Experts of a small language model.
Experts: 32 GELU neurons an expert, 8 picks a token, a sigmoid router, a shared expert of 256 neurons.
Training: a variant of SOAP for the experts, 747M tokens, 2850 steps.
Below are experts of layer 3 (counted from 0) of a mixture-of-experts language model. Rows are named router (the router's row for the expert), up (a neuron's input weights, with its number), down (a neuron's output weights, with its number) and show model dimensions 128-191. Each number is 200 + 40 x the weight over its row's rms, rounded and kept within 0 to 999.
After each expert's rows: "comes after" lists some tokens at least twice as common just before its tokens as in all text; "raises" lists some tokens whose logits its average output raises strongly, later layers aside. This comes from a sample of Wikipedia text that the model never trained on. Tokens count by the router's weight.

# expert 13
router,131,151,182,162,223,178,245,182,234,186,195,260,123,206,228,208,268,250,216,153,231,201,209,210,228,192,174,233,107,200,151,251,200,261,234,189,220,83,218,203,167,231,167,323,252,278,277,221,162,156,212,212,204,181,159,188,212,241,104,219,194,258,193,241
up0,190,278,231,172,243,205,252,257,230,159,193,181,200,169,195,210,243,178,198,164,235,211,130,188,139,157,223,232,160,188,215,184,250,183,252,166,162,198,208,183,195,201,209,250,299,164,285,171,191,219,187,262,224,280,183,215,202,162,140,203,222,225,200,247
down0,187,247,199,121,257,148,318,248,214,137,209,133,195,182,213,206,189,193,255,206,184,184,197,237,160,200,207,249,257,237,145,174,237,215,181,200,149,148,213,208,253,174,221,166,191,236,197,195,152,143,163,246,200,257,249,181,183,166,191,201,207,192,186,175
comes after: "20", "19", ".", "18", ".\n\n", "\n"
raises: "book", " ago", "sters", "uman"

# expert 19
router,120,168,215,157,224,147,249,180,205,233,219,126,195,248,201,228,245,249,180,230,333,226,205,163,175,221,200,193,146,241,208,238,253,191,221,214,246,226,233,259,180,184,192,160,173,143,221,174,178,144,235,230,211,231,192,140,230,223,287,193,191,192,211,168
up0,211,197,250,159,167,189,152,162,219,279,217,174,228,233,241,162,178,190,251,174,155,218,174,187,198,185,216,203,140,235,218,286,246,224,252,176,273,186,245,172,216,182,241,154,162,187,223,194,223,268,209,259,277,208,141,214,137,254,245,178,235,145,171,228
down0,162,266,212,120,225,258,188,188,156,239,256,126,242,252,180,268,232,250,200,238,199,247,284,269,189,162,217,206,221,159,197,200,175,173,197,234,252,148,226,174,165,243,214,150,202,243,198,241,194,241,101,198,191,211,191,268,208,206,206,201,271,168,223,222
comes after: "|", " |", " in", "\"", " /", ":"
raises: "20", "19", "if", "n", "18", "15"

# expert 78
router,173,121,267,182,179,159,275,148,232,220,140,232,116,163,194,212,158,215,252,179,200,185,234,161,210,169,195,201,230,223,131,215,191,193,233,214,269,203,206,154,148,240,180,232,279,199,206,179,217,191,222,212,229,106,165,151,195,171,253,155,306,349,192,208
up0,173,228,155,172,177,171,185,165,205,233,249,200,162,221,235,260,131,195,243,254,123,226,211,171,213,250,220,204,187,181,224,212,294,194,162,228,215,213,128,178,171,128,195,243,236,217,151,213,197,197,283,154,265,185,162,194,180,138,128,200,197,228,154,205
down0,216,292,216,203,250,164,174,279,137,180,212,151,151,172,215,235,176,235,157,175,221,159,231,206,195,311,222,181,232,201,247,231,204,101,164,225,154,196,182,243,195,184,200,216,225,114,192,195,206,285,227,236,201,218,206,120,234,185,247,307,224,241,157,248
comes after: " |\n", "\n", ")\n", ".\n", ".\n\n", "\n\n"
raises: " ", " A", " V", " G", " C", " The"

# expert 33
router,133,190,204,193,143,254,228,219,270,184,115,198,203,209,221,222,133,264,272,206,256,160,274,195,255,259,233,184,160,237,158,217,154,160,221,226,197,184,282,149,201,180,48,198,201,161,211,170,184,167,175,179,254,180,155,170,278,167,170,193,258,230,181,264
up0,285,243,158,287,211,228,206,200,251,233,237,260,182,238,228,235,217,216,183,198,203,150,263,277,287,297,292,237,184,207,226,175,146,197,241,204,223,194,215,143,147,195,188,215,166,176,212,257,142,256,175,232,225,264,240,153,269,155,126,223,218,170,196,149
down0,229,301,214,279,141,198,288,216,213,168,160,121,195,231,205,194,221,254,129,216,280,220,225,186,200,195,264,247,257,181,277,274,223,157,198,181,165,215,280,192,119,205,158,153,152,219,209,162,142,175,141,165,229,242,155,152,219,141,91,204,177,157,237,221
comes after: " \"", " the", " (", " a", " and", "=="
raises: "ast", "an", "ack", "av", "if", "ans"

# expert 64
router,178,193,229,253,214,139,268,184,217,193,143,170,224,287,210,266,137,189,174,172,210,150,217,191,217,163,238,176,153,168,231,203,158,310,219,206,178,209,227,95,247,214,170,189,182,203,266,178,175,156,178,273,187,195,141,171,228,157,191,221,207,186,175,230
up0,226,203,232,238,156,227,165,161,202,258,198,158,199,242,195,182,154,144,220,200,123,237,138,205,221,190,199,173,274,171,151,156,201,102,182,191,198,200,202,213,209,194,213,155,198,195,307,226,128,226,157,211,208,191,153,235,172,212,229,158,156,249,163,174
down0,207,156,269,189,219,196,197,123,139,174,190,255,205,222,186,191,269,286,186,204,213,212,226,173,193,82,200,192,189,143,61,232,174,155,238,220,233,181,188,216,174,160,153,162,213,120,243,232,146,227,198,173,148,161,174,252,180,247,200,235,219,178,155,243
comes after: ".", "00", "0", "′", "°", ":"
raises: "ar", "ile", "tern", "est", "iver", "iv"

# expert 105
router,132,216,207,224,228,214,287,189,245,192,215,165,162,225,204,200,175,253,246,235,183,174,208,221,243,155,136,216,191,207,201,237,181,210,215,78,234,116,192,224,223,243,155,277,239,139,206,219,192,138,173,183,202,191,135,186,200,181,197,146,273,253,155,212
up0,220,252,228,216,238,129,218,200,235,193,196,234,166,248,217,174,167,244,180,218,327,194,187,289,236,155,208,126,163,188,183,235,132,199,231,236,197,171,164,165,244,201,207,230,269,220,201,230,215,289,214,143,192,144,182,155,180,218,148,208,129,185,202,255
down0,159,177,144,151,211,212,149,221,200,171,208,229,285,185,108,251,152,220,282,205,243,216,224,199,215,214,200,244,163,177,225,170,178,204,130,168,193,179,267,199,161,242,202,260,207,178,178,173,212,212,176,255,143,229,140,249,225,263,183,154,190,246,169,255
comes after: " |", " ", "0", ";", "1", " —"
raises: ",", "m", ".", ".\n\n", "iment", " ("

# expert 49
router,117,146,210,202,186,176,234,200,182,232,119,188,230,261,230,248,248,219,215,168,268,216,246,160,191,220,138,148,21,216,240,184,123,203,216,146,212,195,229,198,287,212,154,216,180,153,174,116,183,136,147,197,200,208,196,241,218,241,155,227,223,238,179,162
up0,215,265,178,165,86,190,188,175,188,240,198,178,262,251,185,212,188,157,181,190,210,171,199,195,297,218,174,269,236,198,224,197,177,245,142,209,151,155,192,204,275,221,204,182,208,143,201,183,157,107,145,185,202,226,170,217,230,297,158,194,209,234,156,267
down0,153,207,173,156,269,267,180,240,221,247,223,154,281,189,145,225,152,142,231,206,209,144,279,142,181,161,192,192,173,268,200,107,247,218,260,255,200,203,202,182,110,222,197,243,208,238,234,233,153,197,144,195,131,117,155,246,242,205,163,268,197,197,208,240
comes after: " the", " a", " The", " United", " World", "'s"
raises: ",", " (", " and", ".", ".\n\n", " by"

# expert 133
router,199,135,126,204,215,207,289,172,206,163,197,190,140,217,200,202,204,248,209,159,203,166,229,281,235,164,188,183,180,186,190,296,91,210,160,229,186,194,212,156,198,166,202,280,266,193,250,235,180,169,137,203,213,202,131,130,190,225,118,224,217,217,139,296
up0,182,194,202,190,149,225,179,183,181,210,200,236,237,287,166,177,210,144,173,179,244,240,242,208,214,216,220,197,180,169,249,220,207,256,217,218,210,156,213,238,159,261,198,228,182,226,81,205,178,245,125,180,168,209,189,185,182,227,180,219,266,222,166,249
down0,187,205,196,198,217,183,292,187,210,270,214,210,150,193,271,183,141,195,205,233,222,195,195,222,271,183,178,124,154,182,166,182,173,163,169,131,250,168,204,165,229,234,192,213,215,280,165,249,172,212,177,249,204,189,155,195,161,155,151,208,230,171,236,140
comes after: "0", ")", "1", "2", "3", "4"
raises: "es", "oy", "ey", "°", " "

# expert 85
router,187,240,215,279,239,237,246,214,250,191,203,240,161,210,225,209,197,203,155,229,175,188,205,194,230,236,198,214,163,226,167,328,140,229,110,156,255,138,224,221,209,164,181,278,179,256,227,190,183,141,155,214,195,155,216,163,237,141,94,162,179,193,161,272
up0,211,223,222,207,211,211,208,198,185,159,273,173,214,238,218,243,195,265,176,237,184,144,146,206,212,204,154,209,255,227,232,224,268,183,145,226,129,237,200,251,214,257,223,271,206,201,235,173,216,210,238,257,259,234,277,277,310,194,285,148,186,192,176,221
down0,225,225,238,247,163,227,244,178,261,297,172,205,170,217,173,205,190,123,237,287,219,190,238,196,165,171,232,143,216,212,231,178,217,212,219,277,297,246,238,234,176,200,231,160,213,154,142,217,136,235,179,175,182,276,174,257,192,214,254,170,209,176,186,286
comes after: "20", "19", " ", "18", "–", "17"
raises: ",", ";", ".", " under", ".\n\n", " all"

# expert 29
router,113,187,158,236,211,186,249,159,183,236,173,248,183,213,203,232,164,273,179,235,235,190,227,170,194,133,206,214,179,235,224,162,213,246,185,137,242,98,279,245,248,202,212,261,218,227,185,177,179,79,208,225,219,173,130,235,185,235,86,202,210,157,181,251
up0,175,230,229,225,245,253,216,156,215,189,176,185,186,184,257,219,258,213,207,126,148,232,195,273,159,179,236,194,148,128,235,157,186,230,245,319,193,211,241,207,256,244,230,255,202,206,167,246,157,227,166,186,237,219,239,189,253,157,215,267,224,208,186,234
down0,253,198,219,181,191,276,245,246,245,140,191,229,130,140,177,198,177,254,256,122,145,168,175,155,196,162,204,194,194,256,316,214,260,246,184,203,226,176,208,223,156,151,219,232,203,207,261,171,203,216,186,202,264,184,198,181,114,197,144,202,151,228,177,206
comes after: "20", "|", " ", "19", "–", " |\n"
raises: ",", " ;", ")\n\n", " (", "\n\n"

# expert 86
router,181,192,173,225,279,184,184,137,206,160,181,227,125,217,211,217,242,173,232,166,222,185,236,175,311,219,107,87,208,205,135,238,212,214,156,251,202,228,232,147,179,249,163,253,307,245,228,227,175,207,279,192,258,154,201,185,188,249,209,199,268,195,202,167
up0,215,175,229,158,312,164,222,187,218,222,200,215,257,208,192,140,231,171,193,199,182,239,272,236,139,205,256,200,203,192,189,217,218,192,259,173,239,157,171,221,171,189,193,131,176,194,174,177,202,199,201,205,215,215,149,165,206,211,192,215,141,141,185,205
down0,208,155,289,270,190,198,235,187,225,262,230,201,166,171,204,210,233,262,234,215,185,216,119,148,220,273,166,255,203,204,194,164,224,266,197,231,163,238,201,114,155,269,165,182,225,231,241,189,207,226,199,199,255,216,209,150,147,248,252,196,267,197,150,107
comes after: " of", " in", " to", " for", " on", " at"
raises: " ", " first", " d", " time", " w", " p"

# expert 0
router,187,126,280,205,216,295,250,224,291,151,132,147,198,205,195,238,158,223,226,201,311,195,243,272,207,154,207,182,221,213,146,255,240,246,229,168,229,220,273,158,213,203,145,192,209,189,166,213,165,245,191,188,254,162,171,157,213,153,209,184,344,174,186,193
up0,171,197,244,207,192,213,145,168,213,159,180,175,233,188,168,170,234,254,191,177,239,245,180,248,227,195,142,193,243,130,205,218,197,278,189,157,188,251,281,134,155,212,186,122,197,135,264,144,172,255,257,223,214,225,208,196,146,170,189,163,225,185,169,214
down0,179,230,242,207,220,173,254,158,188,151,218,144,153,164,148,227,178,197,226,187,155,272,157,224,210,172,240,130,156,268,223,223,195,271,210,164,127,171,164,214,152,157,143,185,184,190,263,207,146,239,147,173,205,189,194,207,193,164,222,230,186,278,172,165
comes after: " the", "-", " and", " of", ":", " a"
raises: "ic", "or", "r", "un", "c", "ec"

# expert 58
router,143,97,197,200,214,141,306,141,232,215,192,223,125,231,178,213,202,224,208,129,226,180,229,231,242,129,196,181,224,187,191,193,191,224,201,215,241,186,222,155,185,248,152,310,281,190,206,198,218,127,207,243,240,140,156,166,217,227,134,170,246,277,183,202
up0,185,207,192,193,223,178,195,163,230,237,248,177,191,156,273,208,147,204,172,229,220,167,283,148,236,220,197,142,199,204,176,144,241,260,189,234,179,206,131,180,239,229,116,247,177,199,180,172,226,239,264,198,171,298,209,235,201,245,139,174,163,239,248,205
down0,115,165,130,226,221,262,158,160,211,207,223,208,292,124,168,226,86,169,223,250,163,177,173,219,239,184,173,220,219,217,188,154,114,163,229,245,247,157,215,255,180,227,332,172,217,198,208,253,188,139,177,219,178,201,175,201,184,208,194,213,181,195,127,230
comes after: " |\n", "\n", ")\n", ".\n", "|", "\n\n"
raises: " ", " G", " R", " and", " W", " C"

# expert 148
router,115,169,196,255,239,224,280,146,216,172,173,129,198,212,247,226,205,231,239,265,182,130,205,157,216,164,147,199,142,205,161,218,177,218,188,154,175,136,200,126,252,188,192,318,241,142,234,221,179,213,165,191,226,199,65,187,197,213,268,179,203,258,166,195
up0,159,230,136,126,177,229,162,171,233,235,223,176,180,135,199,267,197,200,195,113,230,192,196,154,231,249,142,219,219,128,248,194,193,184,215,185,214,215,229,212,206,176,266,178,215,175,212,113,219,190,232,219,284,218,202,177,207,206,194,179,160,166,231,200
down0,205,231,185,158,229,233,218,218,188,230,212,219,236,207,195,175,217,150,233,153,279,182,224,240,224,186,260,146,189,158,234,223,154,179,205,190,226,193,220,194,192,316,240,172,238,137,203,195,210,212,196,219,174,164,161,224,215,155,106,175,241,155,185,226
comes after: " ", ".", "0", "–", "1", "2"
raises: "m", " m", "ina", " place", "hes"